Experts of a small language model: a shared expert of 256 neurons, a variant of Adam for the experts.
Below are experts of layer 2 (counted from 0) of a mixture-of-experts language model. Rows are named router (the router's row for the expert), gate (a neuron's input weights, with its number), up (a neuron's input weights, with its number) and show model dimensions 0-127. Each number is 128 + 32 x the weight over its row's rms, rounded and kept within 0 to 255.
After each expert's rows: "mostly gets" lists some tokens that are sent to it at least half of the time. This comes from a sample of Wikipedia text that the model never trained on.

# expert 6
router [110 169 124  87  87 161 180  98 127 101 108  47 125 102 122 128 101 106 131 134 165  91  91 128 117 206 157 146 106 126 147 140 102 206 159 144 151 118 134 113 160 113 122 149 172 107  83  96 158 141 145 111 117 139 157 108 127 192 187  96  90  93 125 150 110 136 120 159 131 198 105 148 132  84  56 198 150 107 107 108 138 108 149 153 122 126 154 165 106 116  78 118 143 122 135  64 144 106 118  89 155 131 138 113 172 133 118 101 188 111 176 152 123 137 167 158 149 128  74  87 126 141 101 160 128 102 133 136]
gate1 [117 106 148 144  97  97 154 118  95 113 134 208  40 114 130  97 124 122  89  82 120 212 104 156 148  67 170 121  80 177 146 105  82 122 122  97 141 137  58 167  89  96 185 159 148 111 164 101  99 151  91  54 116 170 138 139  98 141 104 112 111 135 155 108 139 117 115  75 100  53 171 111 146 140 198 148 139  81 121 107 124 106 117  83 148 166 159 137 116 122 103 105 110 123 123 135  82  91 206 121 160 141 132 103 103  71 125 121 104 233 104 158  95 181 132 134  73 170 140 171 148 103 178 128 101 129 156 150]
up1 [164  97 107 164 153 147 130 158 118 188 113 138 138 112  95 165 122  66 131 113 148  92 132 102 137 155  84 151 140 121 126  96 146  96 150 146 108 139 170 161 152 134 147 170 138 113 194 194 111 101 136  81 143 128 118  90 158 126 145 189 121  81 106 180  90 142 130 150 102 138 107 157 148 155 113 109 124 147 127  83 154 164 162 175 132  89 153  91  94 201 101 105 143 115 150  91 194 148 170  67 115 114 151 137 140 139 129 151 127 142 158 226 145 154  85 154 106 135  93 109 148 132  93  97  88  69 105  62]
mostly gets: " her", " United", " g", " his", " film", " its"

# expert 8
router [109 172 125 128 222 151 117  75 125 130 115 131 127 107 122 177 123 109 112 148 124 144 168 130 203 164  64 167  71 108 164 158  96 187 106 171  94 136 203 160 106 121  93 166 138 126 145  98 120 134 160 116 143 155 106 133 118  61  73 171 117 130 140 122 172 120 161 138 167  67 136 116 141 114 127  82 137 103 142 157 184 158 160 121 188  97 180 101 137 132 163 111 144 141 159 137 183  86 110 106 109 194 140 108 137 124 162  80 140 140 173  88  70  99  84 122 117 118 131 180 187 174 113 118 145 154 157  79]
gate1 [170 164  87 155 169 136 146 150 138  85  92 117 128 169 132 170 127  99  92 194 133 175 111 151  92  94 134 108 173 143  75  94 136 168  74 129 199 127 179  98 164  93 167 169 169  94 122 160 127 130  69 148 105 125  84 101 188 174 136  91  62 115 108 208 115 122 132 125 115 164 144  93 136 109 131 195 123 107  98 159  84 124 164  86 109 117 106 110 136 113 115 146 123 130 116 126 108 157 116 124 213  85 128 134 145 102  89 124  59 157 195 107 168 129 104 120 142 134 102 151 155 152 160 101 121  94 123 146]
up1 [138 121 171  75  55 117 156 128  83 108 132 109 108 151 159 210  99 149 175 126 134 181 174 152  92 170  80 106 131  71  88 116 101 145 128  95 152  87 127 162 166 158 150 165 108 106 137 104 176 187  93 143 121 135 119 122 189  91 114 113 156 145 108 127  93  81 127 122 185  86 163 123 117  97 120 140 136 157 142 119  93 138 116 132 160 168 139 173 134  32 136 123 115 172 104 163  87 128  40  85 178  98  81  52 178 109 121 134 134 132 153 118 123 163 107 152 134 116  91  94 100 164  99 192 148 162 136 102]
mostly gets: " Mar", "),", " V", " Le", "==", " John"

# expert 3
router [153  62 148 104 136 164  97 106 140 150 102 161 192  88 148 112 165 140 187 160 118 163 145  75 172  40 177 117 131 118  97 112 120 140 104 126 119  58  80 187 118 138 172 158 103 112 154 105 122 185 131  90 130 114 136 128 149 135 112 141 133 171 112 132 114 170 155 112 106 127 115 149 127  75 122 151 185 120  74  97  78 171 105 131  74 119 113  57 153 153 159 139  83 121 162 110  98 110 134 223  66 143 147  93 135 123 149 160 163  92 106 155 114 122  86 167 115 136 196 186 130 119 129 143 144  46 187  69]
gate0 [ 91 127 107 141 172  86 104 114 137  97 126 119 124 124  50 160 116 129 160 176 162 153 167 108  99 149  98 154  90 214 118  98  54 114 105 147  80  86 133 151 121 106 171  73 156 143 170 123  81 144 122 133 126 109 124 116 123  72 160 189 114 163 186 107  92 122 127 182 141 124 159  41  84 129 181 155 107 137 157  70 101 134 139 159 149 137 216 142  73 100  82 164 170 138 117  39  99  65 102 145 131 134 170 101 153 127 136 126 197 120 152 140 135 151 117 117 107 126 101 116  91  95 118 109 132 102 112  27]
up0 [109  96  57  87 168 176 140  81 133  78 142  98 104 163 153 164 189 107 110 126  50 151 159 205 120 116 156 150 146 149 142 104 186 139  88  77 126 100 135 113 136  74 102 179 112 137 126  97 126 103  85 112 129 172 158 190 142 101 117 108 139 112 115 181 149  97  96  71 139 154 120 139 105 196 153  91  91 174 132 147 128  95 118 116 163 155 128  96  82 198 111 174 145 127 124 105 140 122 152 106 190 180  84 128 151 116 120 141 125 150  90 180 140 134  98  95 112 143 129 133 187 118 173 178 153 129 112 170]
mostly gets: " s", " S", " T", " b", " University", "ment"

# expert 4
router [173  86  45 152 137 134 126 174 101 101 130  96 142 126 133 136 104 119 106 102 142 100 164 147 140  67  96 122 122  86 136 117 124 116 129 110  96 146 119 110 128 123 101  90 143 102  97 130  63 161 134 120 159  86  81 171 116  94  94 139  72  91 148 155 145 158 161  64 118 109  88 169 183 129 114 138 177 112 114 130 171 162  99 129 157 144 149 136 137 194 158 118 154 120 103 120 131 107 171  96  93 174 107 132 132  71  91 140  43  99 172 105 197 107 173 170  87 100 100 114 131  70 145 141 184  84  80 164]
gate1 [163 135 157 128 109 101 115 128 129 106 129 105 164 125 118 142 166  79 122  95 123 142 103  96 174 104  84 127  70 100 121 116 100 122  70  83  96 144 109 145 129  70 101 102 130 159 132 137 100 168 121 113 110 170 178 134 111 147 165 120 146  84 143  94  76 112 130 137  73  72  88 147 118  93 177 152  94 115 155 149 156 119  92 131 132  95 109  88 115 108 153  78 127 131 107 201 186 143 132 127 209 152 152 100 142 118  92 146 140 151 148 111 124 171 109  98 115 108 110  80 147 165  93  84 113 140 161 124]
up1 [160 174 152 135 124 150 117 100 132 134 117 123 183  95 164 125  86 129 121 157 118  98 164 119 121  88 144 109 119  72 180  80 141  64  87 144  77 164 145 102 174 158 172 155 179 130 151  97 168 105 169 124 143 132  99 197 109 112  86 159 133 106  96 169 137 141 193 144 100 114 109 144 165 135 156 114 130  50 173 124 156 143 139  61 131 133 155 165 135  67 131  97 104 147 143 119 136 133 110 121 162 124 193 133 102 111 115 116 156 165 123 147 114 122  93 151  89 103 113 192 168  97 163 158  83 144 171 186]
mostly gets: ".\n\n", "\".", ").", ").\n\n", " sl", "\n\n"

# expert 11
router [133 124 174 186  75  80 195 156 119 101 104 159 105 103 131 164  99 115  97 127 164 165 137  78  92 120  60 182 167 157 131 139 146  86 153 109 105 162 125 142 101 104 104 101  80 137 116 125 158 141 128 146 114 128 169 162  69 138 144  82 146  88 169 120 108 146 145 142 107  85 101  97 156 126 102 100 121 147 137  67 164 156 110 116 131 152  60 175  91  92 194 115 139 158 178 163 131 145  91 104  98  53 160 135 138 149 143 135 132 121 161 111 125 107 156 138 161 154 104 130 119 191 127  69 149 120 127 142]
gate0 [122 159 175  93  83 124 111 163  97 160 155 185 145 149 121 154 180 127 100 131 146 129  81 104  58 175 151  95 102 114 164 163 125  86 126 126 161 177 135 107 114 121 135 154 117 163 126  90 155 181  86 122 120  31 131 194 121 112 128  85 169 102 122 117 100 116 141  89 103 132 160 120 164 156 179 101 143 225  82 111 133 163 138 173 130 120 218 170  98 121  70 171  87 143  52 143 147 101  87 122 133 141 113 156  63 124 139 149 136 127 156 130  97 106 100 109 106 178 103 117 144 126 122 148  87 115 185 104]
up0 [109 153  93 119 109 128 101 161 153  28 175 124 146 125 151 145 113 113  85 161  97 102 137 106 128 183 107 131 174 125 142 127 126 103 127  53 104 110  77 136  71 103 127 109 141 107  86 105  86 151 110 101  88 109 101 181  99 109 175  58  79 173 124 131  98 136 130 107 136 144 127  96 145  97 142 155 103  99  89  57 145 167 179  99 128 144 104 123 208 129  67 195 127 130 127  95 106 138 149 128 129  95 143  78 109 139 105 154 204 168 163 111 128 155 125 138  97 172 104 193  98 133 142  92 151 128  42 149]
mostly gets: " of", " World", " km", " •", " States", " Total"

# expert 10
router [152  92 146 112 116 137 116 173 161 178 125 158 127  73 134  93 185 134  51  80  99 167  79 105  96  67 115 118 142 129 110  43 160 133 138 161 131 175 131 102 176  88 106 103 149 163 134 182 114 105 102 134  98 125 104 112 166 137 125 136 158 212 168 100 102 105 142 100  70 109 187 145 151 138 157 122 114 154 131 135 108  69 156 153 120  93 197 115  95 141 189 166 149 110  94 188 148 164 202 161 111 172 100 168 104 118 128 153 126 155  98  74 155  79 129 135 167 167 172 170 163  96 112  73 157 137 122 140]
gate1 [108 162 155 102 131 136  46 140 145  66 139 108 120 113 114 149 123 145 164 123 140 125 153 150 120 126 133 141 139 103  99 151 129 107 160  58 127 113 135 158 142 115 179 135 104 137 140 103  90 140  93 160 100  97 112 156 113 117 112 132  70  94 112 123 181 158 125 161 111 106  94 116 141 182  65 113 153 104  54 139 118 186 131 183 124  91 108  70 146 150  82 130  98 163  90 166 129 130 144 183  86 133  85 132 137 126 178  77 174  97 160  92 156 112 121 149 114 154 142  61  76 142 190 147  89 111 139 143]
up1 [118 174 120 139 158  84 146 125 181  86  75 122 131 131 131 144 143 166  71 115  59 101 170 137 176 156 164 107 121 158 174 136  91  63  84  99  82 124 143  94 135 128 152 167 135 119 125 155 190  90 141  84 134 215 148  93 119  88 169 175 125 120 171 194 130 170 154 148 147 128 119  96 148 131 189 204  62  98 157  92 171 167 134 113 131  95 121 136 149 120 175 160 153 123 101 169 117 174 120 107  95 191  96 143  77 159 107 146 145 111 193 149 129  76 133  96 182  98 177  98 102 169 128 133 118 128  98 102]
mostly gets: "ical", " well", " public", " same", " William", " Republican"

# expert 9
router [ 70 172 177 167 182 131 105 129 131  95 129 115  68 168 117  70 112 154 114  99 150 137 123 136 205 139 163 131 152 204 183 121 128 131 101  71 143  78 143 123 145 168 142 149 174 100 166 142 147 108 126 133 132 132 167  58 126  55 145 111 141 125 156 111 162 115  86 192 160 151 130  88  85 110 126 125 116 137 129 135  91 132 112 123 101 142 156 128 145  88 151 153 153 130 100  98 109 179 104 161 175 113 111 112 167 160 129  85 125 177 110 184  84 144 102 113  91 167 175  53 128 123 170 160 133 145 131  83]
gate1 [102 101 206 113 196 172 100 132 123  97 138 117 186 106 203 138 112  54 112  69 123 190 118 178 130 119  82 161  74  66 103 150 161 168 183  60 119  87 131 116 123 131 119 164 130 112 208  81 145 149 153 117 144 163 133 160 114 175  97  64 113 122 171 169 168 153 152 115 142 120 101  98 133 102 110  94  65 134 105 152 158 171 135 130  79 143 128 147 162 126 118 102 208 223 106  63 127  90  83 118 139 150 133 110 144 109 135 149 146  95 106 118 136 144 100  72 103 183 168 141 176 109  98 154 140 119  95 181]
up1 [150 146 124 170 105 146  91 175 116 136 124 165 122 115  81 111  94 110 141 127  94 167 163  88 150  65 126 134 176  91 116 114 135 140 128 171 166 165 122 175  89  98 106 140 108 144 149  73 119  96 184 142 131  62 100 147 179 136 133 181 115 129 154 105 111 134 112  99 155 101 121 128 189 151 113 191 191 102 104 121 128 116 148 148 149 101 136 127 150 167  88 120 105 115  99 119  95 144 194 164 115 144 111  84  71  87 135 145 126 152 186 124  84 135 120 129  90 126 116 157  35 158 120 110 127 150  92 150]
mostly gets: " S", " O", " E", " H", "°", " Ar"

# expert 1
router [ 98 194 118  88 104 126 117  82 184 183 148 132 144 157 123 188 150 107 161 137 104 127 101 135  99 133 157  98 148 154 101 157 121  84 172 173  96 172 111 117 136 140 182 137 141 158 174  49 125 135  82  97  88 167 151 190  95  87 131 140 167 105 143 176  80 159 120 160 130 139 101  85 136 170 140  97 117 118 184 156 120 126 130 150 108 146 101 132 150  96  97  82  70 128 160 138 148 175  79 102 157 121 153 112 102 129  86 118 129 153 109 226  96 193 154  97 169  98  70 152  77 138 107 157 101 145 133 149]
gate0 [118 126 112 135 148 127 158 100 136 152 133 103 144 102 108 145 100 129 121 133 132 151  88 128 154  87 131 129 173 142 171 146 107  97 129 162 142 141  89 129 112  86 155 137 130 105 137 153  86 130  61  95 126  69 173 116 122 125 112 121 182 103 156  94 113  63 135 155 159 135 147 135 126 159 150 116 127 151 179 147 128 219  86 117 131  58 111 125  83 101  99  71 118 109 172 147 125 163  69 131  93 150 125  95 185 109 117 116 122 120 185 174 100 117 164 123 140 194 155 162 106 121  88 153 127 116  78 134]
up0 [151 131 163 115  85  75 109 151  68 135  81 113 132 127 146 133 142 134 136 134 195 165 111 113  72 145  88 144 149 105  90 117 138 117 160 131  81  92 121 101 103 146 123  85 106 143 118 168 147  95 154  69 152 102  86 116 103 148 140 125 154 115 117  81 108 145 117 113  97  71 117  64 165 110 136 107 101 120 105  87 138  39 100 175  93 152 146  59 165 139 200 182 103 114 106 119 132 137 148 104 150 123 191 171 118 158 147 189 197  99  73  83 113 143 164 160  98  89 101 137 125 142 141 115 148 128 108 115]
mostly gets: " from", " are", "In", " up", " January", " September"

# expert 7
router [153  77 182 101  82  74 126 118 106 123 133 192 107 121 106 123 139 167 162 122 151 120 127 122 119 123 120 153 128 121  12  55 134  99 120 143 130 148 116 160 185 179 146 112  58 137  66 160 136 154 148 149 185 155  76 144 106 178 138 122 126  97  73 130 120 111  67 125 112 129 149 165 126 123 139 171 129 138  89  82  90  70 122 136 115 147 106 172 176 166  95 133 106 135 122 136 139 126 115 183 130 137 115 149 138  58 164 200 113  94  73 119 140 218 159  92 127 126 141  53  75  63  39 202 139 166 134 152]
gate0 [135 131 154 185 130  96 105  92  84 124 108 149 100  90 154 105 146  86 172  87 105 162 169 155 207  55  77 163  90 137  98 132 151 108 120 130 163 193  80 114 103 138  97 146 116 140 152 133 161  94 144  88 150 217  81 128  50 132 121 135 142 189 149 104 156  99 149  82 173 105  97 192 116 111 168 121 104 103 154 133 169 140  47 116 167 166  82 112  97 149 112  88 163 148 151  72 213 160  90 168  94 164 136 197 106 107  95 134  99  76 152 119 122 136  94 154 146 135 100 122 146 111 166 164 108 157 106 155]
up0 [110 122  91  85  97 137 138 111 124 152 120 124  91 132 111 163 159 142 104  98 114 118 134  83 110 145 116 157 147 174 100 149 131 100 138 152  93 133  71 110 100 138 148 109  14  80 126  54 168 151  92 135 133 148 172 138 113 127  98 111 160  97 136 170 101 152 107  90 110  97 142 148 121 137 136 131 153 123 118 111 152  90 133 143 157 128 142 179 165 124 117 129 173 106 121 152 156  80 117 150  82 129 180 139 114 111 156 228 120 101 121 145  68 117 160  79 144  92 193 159 116 105 166 185 162 181 166  99]
mostly gets: "%", " area", " until", " years", " they", " km"

# expert 0
router [148 134  89 132 118 162 125 130 136 160 155 145 119 204 121 111 122  99 145 119 105 109 132 162  86 130 169 115 100  82 120 135 213  81 132 101 134 100 180 135  94  97 138 168  68 136 171 167 108  88 100 155  94 154 163 106 185 165 151 103 141 172 109 129 123 111 127 109 124 152 173 117  89 116 162 107 130  95 133 175 121 109 138 124 137 101 101 104 158 121  63 158 144 124 117 118  97 113 150 164 220  77 118 165  91 180 110 138 115 183 112 124 153 121  89  84 137 103 169 111 131 144 194  70  71 145 154 151]
gate1 [153 161  94 145 167 110 158  88  76  82 134 164 141 134 180 112 101 101 118 147 124 102 189 186 126 135 145  91 132 133 126 147  89 180  98 103  90 205 114 110 139 101 147 152 136 121 127 148 113 197 160  88  89 117 109  95 158 101 121 169  98 104 126  73 116 127 185 140 122 139 134 116 133  96  40 178  64 128 120 104 138 154 218 167 138 120  90 125 147 115  96 131 119 169 145  64 165 125 125 129  60 113 201 131 138 124 111 117 138 166 132 127 136 133 133 131 151 198  91 120 106 150 110 143 158 114 115 178]
up1 [134  49 103 104 139  77 115 127 171  40 116 115 125 129 158 178 154 155  87 136 157 126 139 122  99 154 136 116 104 113 138 135 145 191  82 156 117 114 208 154 167 106  83 144 121  79  98 142 172  96 113  96 156 146 102 175 114 130 125 125 116 134 161  95 154 101 112 209 133  93 230 140 104 118  85  86  88 101 114 159 175 128 103  93 158  82  62 130 110 166 153 125 146  95  66 150 109 115  83 121 129 149 162 117 143 171 163 135 131 123 140 134  91  96 135 145 127  99 103 150 202 163 116  73  95 130 159 136]
mostly gets: " are", " had", " which", " also", " who", " have"

# expert 2
router [164 109 153  91 113  86 121 140  65 118 141 104 140 148 130  59  93 105 143 149  77 142 149 167  88 169 115 150  98 109 191 115  88 151 137 117 165  99 122 128  60 120 118 109 117 128 160 141 197  93 132 128 143 154 141 154 192 139 121 159 101 159 121 138 110  62 121  96 159 108 120 137 142 178 147 159  79 155 127 156 155 128 106  87  63  94  84 101  82 112 103 133 143 125  91 153  50  57 137 104  90 169 144 156 100 122 133 134 147 109 141 154 141  69 111 135 117 117  99 140 112 148 140 151 107 146  77 148]
gate1 [141 112 149 137  65 120 161 167 103 109 116 144 214 107  80  95 176 169  58 169 171  82 157 116 171  99 114 111  98  97 148 119 151 164 152 132  64 149 189 100 115  93  98 153 190 159  88  85 135 191 129 111 141 132 107 133 140 103  48 120 167 102 174 120 165 132 129 179 162 153 139 121 160 129  89  97 188 130  90 142 108 121 130 177  94  96  84 138  89 120 136 116 103  87 127 104 170 108 131  90 155  93 167  92 161 100 133  79 124 129  50 190 141 232 184 150  97 142 164 100  78  81  78 144 114 106 191 137]
up1 [153 173 154 121 139  80  66 151 118  67 136 118 127  52 137 169 175 122 162 103 140 108 187 117 165 149 133 157 126 107 146 119 142 137 122 175 207 158  56 182  95  85 124  79 126 147  85 134 145  86 103 153 115 136 114 144 186 174  86 156  57 116 167 107 103 118 145 118 131 115 111 137 131 158 124 211  99 117  77 131  74  88 158  91 175 108 117  95 151 147 148 170  96 108 124  87 107 120 200 138 143 138 122 116 116 111 133 147 111  69 215 119 159 134  73 101  90 108 125 165 135 136  74 143 148 127  90 116]
mostly gets: "The", "),", " An", " The", " with", " her"

# expert 5
router [ 74 119 104 163 142 145 101  68 140  57 140 100 144 136 128 193 139 138 160 171 130 106 107 144 143 169  82  92 151 155 124 234  90 118  69 142 171 120 101  96 151 103 108  80 153 106  73 114  91 123 102 112 152  41 113 158  87 142 137 123 113 154 125 117 158 131 128 172 153 121 143 118  92 103 152 127 108 134 154 126 100 185 111 112 187 168 151 139 114  67 117 111 170 101 104 128 119  89  78  90  73  72 151  83 112 104 109  77 102 136  97  99  81 151 137 148  84 120 103 118 105 160 185 125  81 109 149 106]
gate0 [110 120  77 129 161 186 159 126  99  81 170  82 100 135  95 133  89 101 117 166 201 103 125 155 115 121 125 106 125 172 166 148 127 133 158 122 163  86 143 118 112 117  70 145 137 109 140 140 143 110 128 154 191 132 102  76 128 164 116 132 119 203 180 108  72 143 131  93 120 138 129 129 122  85 151 169 119 122  72 150 152 174 155  59  80 122 114 124 110 118 126 118 129 130 173 161 134  73 153 173 136 110 123 153  94 171 106 169 117 128 182 131 114 113 119 112 141 174 143 190 111 173 128 157  60 139 128 157]
up0 [138 146 123 102 117 145  82 151 146 177 162 176 114 110  60 183 139 122 181 103  84 134 106 119  87 110 125  60 140 110 131 130 171 157 183 162  93 133  99  99 102 127 106 137 110 118 136 146 159 190  97 243 132  95  82 151 162 119 139 139 153 177 176 109 146 146 125  97 147 129 185 148 161 168 104 106 153 141  81 145 135 163 142 177 111 130 101  60 131 135 107  93 113 144 136 126 183 122 139 116 179 117 165  89 142 105 146 144 165  95 112 127 114  98 128 120 102 126 103 128 147 167 117 147 119 168 146 179]
mostly gets: " M", " d", " =\n\n", " Ch", " l", "="